From a checkpoint of a small mixture-of-experts model trained on Wikipedia.
Size: 9 layers, width 256, vocabulary 8192, 92.4M parameters.
Training: a variant of Adam for the experts, 8824 steps.
Below are experts of layer 3 (counted from 0) of a mixture-of-experts language model. Rows are named gate (a neuron's input weights, with its number), up (a neuron's input weights, with its number) and show model dimensions 0-255. Each number is 500 + 50 x the weight over its row's rms, rounded and kept within 0 to 999. Numbers have three digits each.
Before each expert's rows: a language model's description of what the expert responds to. This comes from a sample of Wikipedia text that the model never trained on.

# expert 23
It responds to: Before numbers in tables
gate0:484497500499515509570505521485537525546513432486469523339498450507517576443496484495423545485490465438484527562468450515501495461507604411483530650499588641444499445508516548511418497520500497478498599501478528562473582513391577555477557585507515504487491492554507566442490347497460473509500582488499512483461597497499559480420386544490502489562588501564498374484476511500483501487487492480547510550514484448439486402416532617498365491512513497574502484562545499517490568489424472544605500502532479560498511508495493499478381528497603642562534497536480501495502436410508539498648489472488537499511426470427422608502421493521528464508432615517503457450453512533509468502479503427458494546522473552501536547570470461497535516586448461501498524472492516500495570464497470
up0:510502504573497464409520542597420476499519497462492510602494527472523510496456502503604410456539528515496481509539504484498617514522409636572524365564438472569512563500481448532505498536595595499533415435492454500555430483505494499484497470501444405532573461461457553451546542495484529449537514491455433406574494475548455627567519500562416510397483458395493599476466470615482507474536461570523545400460481492511543499513517516497495502494564521425501504499482514451480466506589491465422424521501429485474528494554611654501507495496370480513520501526498498471545458535491459467490502507523413503506498502590627481470553498500497594466500471447442513582494473427487620474561568571466506440519479517473500491494535500596447500505551491465552468502428493495472418595409468

# expert 40
It responds to: Years and time spans
gate1:472527453509565489569499571502496491464435501619501499536478421528504522550595499502502514496514511498503498418569513557466553597489500517466461502389489467494504481613480445493541549512567503480458608448496536458673571497489500492448452420457533471505494622460497460506508504469500566633479440584402538506493512568566572508494491341598460456492496420397504541490486508503542522588473494444482499589456478490392554497489507500484530463455498532539456541513499511458572514500500511488507482451392519565503556592501508534486502529498502493429404522522527503488597546559509453457460459499425522500478636514536458594500470507596472498564479536637439496573528502504527518507514459485367575358532568507543494446496500483400485559516479508535467444495506499533502497431512400
up1:499493514500517528496501507471519508487492592526428431514500586423500518501538498488589487563501481498545591495502558500570425473449434464515570517493454518483503536525493469538510477400530573552493505535498484501480489527471520533495488493595400559602478471548497532504496391519504490517554598475546404453506618504511380501468493459407421534426522561470509441381614468533521434500545499456491424513481509546518490472514495495488549371499459566702479492519499514490526429537496537578525516513507486524499451590524510452543462508486499448400434500471524530511521529620539514461482433475531506338340502450555501542503495454567498442444503537515477491504492531659428462495553522495486525487460487429460493500489498451460602530539521522378544504396430454540525575493572456

# expert 3
It responds to: Word-start stems, headings
gate0:500501350499500507554468461485468512441473587478439498493527500431499510524481498551539515461543410414500474504501536450446496422633507501500445499483578434508533521544467489501510462461459526360502498516447498449538563521496548542571497527495476501514550483489532477506494499493421496457498576448376538596513496532497515524617505577339508363500500507535501409497483501465500481493445515489523598455498472535447527569493500530492498458504509474494495480479552522475487445468433488488434557499532599580465533575518502521413505512604490390511502617500493551487544535500418534504504418501511433536525516527483554456510482596679507580507454588503607473481476450501426515501477402468522573618584563516498396513447572502462507495472512621504422496470644454490504527501484485
up0:527503486506503485494496500453489570496452502500559502510466483503455505502484500480453495502572507501467500499514534591490502500497498524499523534491473526459509507463496477550580458404503498509339627507495425500521470481500678440599490494494508415566454559499465508627415452595506496546543499508517499579484501489499583501497501452531401379491497588501498499449593471510543468465501525581474473393603501571511418517534522565522511476437481642499489498499426507467501488492407608486502412512505483576497517379546508500331475500658490454444534488499449642510482482500524502500462501431424489533379502528506506500527495551485543440558470468550502508489449467567376421500478472500387512533500543606507503526522518499496477498479445454497492409476634495461507504503512499

# expert 26
It responds to: Space before year
gate0:526487475477474542542488447531473469497498483399436538383615495528521466502546608498507493452478408525549506517530479516472479494490519512382475552506521530420500547503573460503496502462657399508546540479510503490414565501509474457543465492507565499519506453612518489502480557501429449496501519496652440499468503492498494519440485502530516506488556494494400620445467504572500519479488468540493486594542369497515514568490520462583387528494490499515480519538479473553501489512487414507518509498498672461480486478648531438499485621500417554533484491503469495494515584414523536510532477498401520399495482451510514499507504484454501484577557587504490495469563502563486425584475523495502343511624490480528538554515364504472510536512392477606479534528501414496466492494396467
up0:507502502484507593501459501501372573613524423496488548437504501447625471484501449498458513483500467517501494517496441500424533494558456501473485468463531472576459536487599503481477389538549502491565521494490461413448475522510484500521495507495618530537403511482453462490601505429488499550499516553475502517437489512528544511586488491489385486458498493498477445429492497468495579561493543542570538497450551619499515539423498450498576356536500399421488518444473470499538489618422525495416529545519499499571580503558500504505424544407506555697488551568440402559407411496542586486475451496444388494469426491499496441535568477470503489451545516581497502466496507424506356499504470500514464456520535514493511479504507687523535489507496550547581482501484505516513505473532533

# expert 30
It responds to: Prepositions of time and place
gate0:500504503496463460666416434447496480440509500454481445451471398499497536447499472510569497496495511482502505548588497564568511477529588498442549431504475396505481395467520461501506500452524516495414493499421455452622499522513401541530380538532500474493513502546604590455499503450510508507485507497507430499336519504547536490499592526474495352574443546458503598538502452489489484512483511424502551447630450513488564560497539501546541500530411499576538460500479494488469409484512502611460501507459397497443501499486480470476378489505528343501474551470589453497500416483447522396502415401489505505504503428499461558497524537495490465583501532622452517576487554499467541467402460590581468488480498446494523445499490447497440505509441518586440499494509481435497471497515499
up0:483499499602486450433491496518500535512501695538533499525341516494517454543412505500526551500542446502492634541470498594470502536528600577499503474643498470465547533494500514500444491489498584500499511539616469544596500424390519436426498500500428488476397503457475481527477524496555598494433487528512459504540518374568497437477556436539410551504479518446482425526496495523617510548499518450437452499488523441497481517509463460506644504474476522519504586500620502491489500577389554462513493503509519561480499541501520476500500403595429493518504532507429543541527451508688484488491517482496518464501542511535507436505477476508520481487570482480540521484480499500519566527500428460456597568476411584536467514513506505455467434499501501532634500613442557501512502530498535

# expert 38
It responds to: Headings and table rows
gate0:523487556488450487540577498449476579539536486491617507530525402495538468488576458501457510501500462405500522491472498507516388504501561534507565493414521372451503434594501512444505465527396505460500499482577442494490532499599498490446493502452493540525549415495505342488509489455533498483489540441498518535509495592641449538491491499519451489415440487581495416535488479585550512522497601418492419466515538498478497567498577506461500547505499497501351485501491464478561515524488494598525386397436548488568517565509518563476493497527423505454500558497423514507396414375454528611533437560461529487495511541511419498466441565465493517500486475465455532502563673578562508417468506503505507458500540588504547498479429464430463482490500517597494389523516488480533497503505594
up0:465501496545501426500373504489511500656556532436502458558557532500532505584391440500493468544509518506550475498491484509524530556514428502500506471492588510462516574565480464543631482432575521472511499459525498553500404506542551543482499489521384495528518514504504535496503506514404416495630545507555499504572540499558284503502432455483498589573508518525487643364554578518455562508491462501508510450493593479504525421509496461499498523485528532572518524515622494572500492504512536530531424501539408337505500604552501593488522489493436508447500575509583498505484501502494506549450619488495571479543487577503501498494570421494481500496492540503498535501533432472463569469651499512499540501494562500505405476522430536462547497495552595471468517475482531527442461499534503

# expert 16
It responds to: Quantifiers and adverbial particles
gate0:546453499459505509555514475497510548568467381474503491388540512565529625511503483498552550506453496450522447551505526451452469491523548481476499382473426599527515500488417499488586534518519496407561487522388502356505575504541599502505498588529493504515546494520415547576487527511488506486562508430560579469526500549503500447442498498445501424402479468484488506489381495363349604467587509568599539515498460459498447560499529535481451502566569493401562467493498488498482505513451468494591474480387462501500508525500477575511348492502485460599497612502508475476450529376495553469510475505488495492489459478480466597475447459500445502575502504496375504489521547485474409515510563486502498488436593483550538487497574503524502450500502463502499576498541432418442415432506490
up0:520501486393501512576468469500603500460475487490499418436424495501574491438509465506434507500469491473646506513527502683462515452443581501354482499571445557484500523363480493499501518504499546515561456489511502425486592462499482498507502493540557567503501508502468547501490489453414408490552483492536520518465462553501473416352443467514583489504540555450524481539457504501495505465527517524573502493509512464501569491478531515461466424559541518498512452431439601456503625604504415533507477461486481500529542500496499405525478451500500503580577501570601442501429476501513504484447391514446451489510426401529501494492514457479495379481517568556410479495499496481507499545511500495546514484363413569527455494550507448461502593512496379446653543492499480423502478517417585

# expert 22
It responds to: Function words before phrases
gate0:473491534405491566574490422501501596549433531511497408500507464603491503600555504501532558488518529467497450506491546455482504512506506517527493499525440531487497643492498527500505529511506553497565379569404507402471548506501470501506452483529464499464513500619632471589539488602489418499481507499571515445585406505494497599512466429433533506536601444497436556501494454476481417435463495494450532473586485477554524608538533554465478455544509486504413509449482477501492501489529450500514510506641503659488496321571501498547502462506507496501565433526461480474368463532572474455501496501480459457478499409506504526503490494498442545610491491489546518503488494581521503502500475501553500524485473460492540500507735594499396495492465485518525570492496518493568524488501558
up0:524498491548504389534499573483537492442471362534496508457503638577459530546428492501524503608478510572493587497480483565504495369500498409442547628493589531517500522527559466502523477415499582504546520481512430497491465445542465516499505480529598485521404503477443539474459408498586505508497501501484508518500513503510513500481481558493497474485499525501570502491494593613558499507498500522507539481507343514451388511511499509552475495668567554485514436551573506464557458437437562618501532572416498321632509534508389505580465515505503438482400536606509506459504571490492514545380465508516528499489481498454504497465391545509510510487500529500492495538497491497494569498477531518509499464493541362547502544447426492488526484446566507431556557508473499517500486486561476

# expert 20
It responds to: Passive participles
gate0:488617465450473497505533497500515614562522570499510499551518430538443519567504499507491502493564489404477573495576498401487469505582503487514533482571514426503484506488399528502446600525505478536449521519542503489472587500513502560504595504503427504462376525498384484475493474491445465508383503549387518555494492507515508509441536519416486463538500467512505425511519449484469526499558524527516583570516491487500495523506684454503496500489394502441476397499502485530451452560586594333512504544500497510496378492500469588500397481481464454462488483466571516531558501487463520500505495494521475394476547547547484491505465373509500604501507480503375469550581507501558430408512478515448512311520480488556478508499579468505494398495505405426500493505419517557525554497500512
up0:596478355502500519460441504516489574492599440349477488459490442552473591504505583501468521519467501427397486506419472500420505477500500490525431393465510452459476488484405497576399492462500416486499501496335493396482567499505538594500465447511552521555458392501548493507500544558555535510494459498518500563565533519513560482480499533500504567498564437501534455351482488463530621579497507519490499522436565512501356501505503458549533527531553499488542506496411471496510488556499498501551488556554538480496506468521593472624492460497442503500572548465425504443501468418495462558573509413537473500466478599403599566518501595453388466581455501494593458505555481494528519500529500518477489500517470497547501443465514604498551448473501468514512429534538498536372496500496530

# expert 63
It responds to: Table cell separators
gate0:502471332516565516496527510517527438445489451533497500485435547408500500512578499504464464501498468446560507410493605491525499499525497455594500492490502580494401509639539493507678469555434497495443446479481503367497499477502577498500506592486368446503545530498487497614508498503476582501501451464528546511525469486550507456499525553464455441537504498494559523475499491560505502476497495439474513607522498497517510539516519394477597505500591572537508486501388452502510353518548499370506572504587432459499510566502540506549577491407532503503500674481553527376484584526503622510476433498573566524512450531527508497466493494511504506502513541506500548514491499501512509508490411486467502482505462504449559505587521522345552541469540479425508459508506421420505454478500446
up0:503525551503521486437517496481526421371504503463466651549491520510347476431529453501394507508507480533554501383517498477447613502451466506483422549493579502494510396540541495502536500516499381431413499529453522502484471424522612561509558468409493513597515489443507463520497555499530552462467444502488512550546506410457480556494481561445590408528458508547558486573353453504497508443474500492527501495472503488503460383560555410519513538492561485551496524518496492501500372592650496498480508462428499538563499414506479500480554424525469368459511502513492519455521554423510531526513463485464532497606504572421500456494500500511548437387487520436525526503449504403474551464531469343523443515500500494504462429507500494397520512469512539461486484469504505509507508417543564

# expert 19
It responds to: Hyphens, dashes, slashes
gate0:372496503501500522499439413457441499401514539560508516503505490579536505483441476501476567535659500512383399503513502498463495493498315470549396515486505611439506477569500473471446530500548534506522534509499559428393530396487478434537462594593447497479499507502501526399501493497502545465479509499544486524499513486585506490498499490469539510620567403546467564502486463476419385477486504400448496494556585498416490425522572507475623542484559580542407522539566406501492462502507409505553481524500531453479476460445499459456489506589492500501590461482621447444537483499544499480500499476511537547484425495494524515446516462470551430580472641595493500526559508566539495495503455492445497502501452364470471499508506505431494528405506452440511497541505484420488496465466521
up0:486507489502451503500422542543504506506430520489496500524533495396516522508571507497529505474443466518596624520512569482465496517500547619469531484499439475502534606478570557407564479469317499479502500501459466569649627644527438528338501442459537557499503474411468479522551501541404513421507469514525501496490437504501469500603493439504386339512444585510555429552505571528507617509498544436551548492459403517536506531591446492536529498467513461484501499491495573494477506513487574516552514456573492498528538593542501535493452500498501498511475523573470526562527558481458498507554478485432502491564527444502469502509450528624500548509593505522508462475490523498492595506474579490618500510504563572484545462374530514503483513496501496571465571435503559562502529521523484

# expert 58
It responds to: Date dashes and degrees
gate0:508486434538487469479491499489474513493493501515476445478487420547528496491503507500527645546512503486490508462410519473435476525473502471470614506524498521485499491505494539511501503536552498475499494457470314478560500514460565503479501504524507501446423430619444486488547497504434581556469556538433368443449489496520575500456459529481467501463497590479508532518400461407500501523512512505484488517534482567504441400499627417478543501453462487503528436568478516479451442378460479503532499437446506506537547521397619545546441503593514491592503511528482499500549414519618518526423534534499503551419499525655537463544502501490401444538500452523509500475500502524502475532455525460632486433484556536335493463591485344442519475510529488574460441497474477501557645518416498
up0:551480427507491471500503505338498496540499502511412493469454402493539485543527560477518587546547535502506544451490556475497509568521479517496512478528502507513497464451444511534464406554536490493382431517525365490555506489441503511480499491617515473497472390602432506494493512493490489542478587502461479438555510503570585388502360498455515538395509535464532453482430465448539528563453592535547435605517383532487439621496513505471499515390445500478516492499484496449389527465521564500568524380475511525499539550377490477589477573497600500500417502562472511446589361513485500494496614611527477496409535516528483474540409425422477424528513472508527476506497527491551529504443499440534550484453469484497513504517434439422511539610499501505490443517429484504485491531501504

# expert 42
It responds to: Table headers and kn words
gate0:464510512499508501485489463537534489567537387489541525508517476500511496472518547538512502491424500546535662445566390439522383487542494488556520472493501667500482541489563504455390552457506465568473416517526484457464497502498490498544496506557603536551514389607407496416498510441422468458502535556504498495519497513559516497521504553521568584520521481478623469496563530376429488453540500457486481547515534547565502531516493479510414512512563574503707489512485566477492506523500516490516578519506464485507497453499472466561500553506596406533557505471528469480539488438475498515535487514479551518513510499503507509467471575494495501490530572547512507504489543462477501335486534574506569490403463497484388502497568481585499579639508592537592499618498475427461502533484376
up0:546502550453520595502519483464490503457515499425574635561539499635497502431502471543584495489438508504496518610618497441404526485382504549518500393384411408447533475596456468519501500449481574496498496508396553504482499480517466515441428488515596524562505520443499501477599587485553535486595503471483468439454451705445577667496509368446431451505511469521502468515490550500499546449529578431527502498433443582423500510531499483490417514474489485475495484392522494415474438494495505503495490488543528472505525483501398539582539468489480500475484499508495542499551506503468508502494512501359498544454486604500482554512454549447506483500456542500444418504496522498582541490423518501516391446580496515525500499501500519496487526451436457526503523451600501506485527517538474

# expert 47
It responds to: Verb-stem word pieces
gate0:413507495505565501499443495442497621544514552508499473395436497503569434500472463567466598542479428563504514435492500500521462490480447574423513452614577452576532550552533508527539478533510405566485489490585446458515510557535479447501423546538508602492404441505561503473464304519495502503498499423475530483496498409490472445534590509398472387527490512476500611500455482529507494488490495503491526542632507604486519470454569598506531446367554606491528496482497511490495471532499499553500487505536520565434518486579569575503570431487567468548489497496502475499492434536456453448384523536574487498562480414505498456524562509465448489421461558526488521502472500569498520489517531437581528605490504518465496493535493502540540522684529504506508441504472545486489502648504500
up0:506503513493510500521501388467497599499501500498498522495482508493507459506414536533522565522400443483505536491495526589510497466492368462493481421500514500505530463497461517499508518414514502498470666515511348500506610489590502485547430524486539536501484451449522559496635427421610551500446544474410483406532459512496502531509575478405385448518466521503497519523502499499385498471628492469476656502531527536523501476499593539512520446551501507493568471417500547425509498514489511490499479499465565486458457509496537379475483436519510490508411475591458492407506508518507440499411676534491502503507403421568498505604492494505474487517457478480505515533441535599489503449563443496558524570486497497485502365516521478605508530522479472505499520499505624612446473498497539

# expert 6
It responds to: Lowercase b, such, including
gate0:508484500500489502501404502483511520515514446485531513475460553378535438461401500549517512449552501501478446490553502493582429447499510499509500500489466528519475472506503474625553385420511553556452478556494355435568549516513511496541495437592504644472475484511586496534457504494425541491532504476447425487491595499485491511499435618504468500511504579438515553494501383404499423539563565531502536432583493497470496510534428482567499451492534506594588445500415501527500430507496484321479503539491479479499502512498500501484530441563512434501572500495488433463535507505511506510522482506502463373487491497438402575487600500500394423465541501665505471466511496499543499368500504565475543493353503416437511473505471515462529511350566498566506500480510482472399494497518510
up0:496488484444488498545491531465500494477548474308500507572553511452445442501410526500523518394527508468418378500561498497500504426502546499486571500501492522485471359506550493556545516508565501585500499500455445448556538486502522494636486468499514601504452454503528493487499497541501599502508502471399489499527515498466492621360482660489552492533544525508488527479463393500499412628500498490487613422518496490452476574550401472503491456556494498513583444506499497564522470506532466513537501490502421455487501461500492506478495509541498502515508485533515448341578499360513536500539496563518473483516491466507491638475576500481455499516543512658500515458510431505503622472516521538463541497427449448494514503502492524403453593447607502580613501505500493478491492500545505

# expert 29
It responds to: Dashes, pipes, minute marks
gate0:505496524480501511531502400576526547487349545453533403343540484471463480511465501587494525530491548513487463539492493586501430481498611493492497507578455499416554492498502492506521500506518481562473559582510615514502489502623493527424499498499533515421497521526485481483534488502509446495500567511506544596501523586498494536405448457405547499629502532489438528531386451499472398449505496504504494433509481538495563518517621492503411508499493503415550538558540548497549505505512471445478460440490564489475582420565441423553448492403575479495599496481439482499482528473500471486534531469524500524465584501310512549493345501522633473561518435496565472626506492541469547502411499556556410498502507400538543558475527502502586478502504477547442479502525496467502455564506498
up0:429420532505498485496530472525503525519527549444590499471447544485387442511539555500486465501509525551469507535518516417515527545496598522515485503508462527406438505507528506509610504496497500501508491575520584470512490476503487614490465536618511539491516482487495506495457508512500469498450502533512497607457548570514459512399497587466509405573448506540581591553499555516537474426509499515509497505562495587530498504511518444467510473518542417538521464490586543511512505509567501500503599525428561497491508482354469561501453464475532333508493470395497456515510512427554393568557431494521550509507489582608428499501382525500480517507568493495501533505502492563504578526379636502496552458484326498545425441542532487503625527401478585501503438618615483497434497505528453

# expert 2
It responds to: Table score digits
gate0:458501480511597640503469608504550509503509529500398608449448592504531500388450407529474558508564510425343510520455579467472625498513437503504518409474460571477476494555355507661563446500505499510503540472500468474497538519461501598485537502431498427458542500472428553534503496498500432506489501590421529466561487483500503500552486527595509502506511488488508505500498459477543549486510518628612457483477461424510457501520478494459470497549546588563493423424493498379468553392470520494502497615452472474467519495546547515489484498501499531478432556573479493500532589528483517468524500496494532469445494517591495593537501540413520517498470499521498504499547438502503619499503574410505507501563578435501497654508599421475543490475496506512500560487539549491494530535472403
up0:602521490533367404499551407608465484466508499503607500498499467491459497521546540500575501502516460548670572417529539514466438551503519499550494530500539448497592526342506444422506521499483501506498468494501473576512522495498505464514426596496490672520440499576500426504501501501503570404495509434551491481524513506503475531500501471384481523473380484528488468506498547508505497566512446460404556504570609582499552508458533563495485500480411353465499573532457397504533479603502424502494511443543500592538494483433469496541469499499469502499583453497521502570455477448537363536459500480502462535501505491385517472519494489500488514474447501502484465508393516499490431495444500491472475481471501576496501382411432499501449505574512509500506428519478403514597472501572593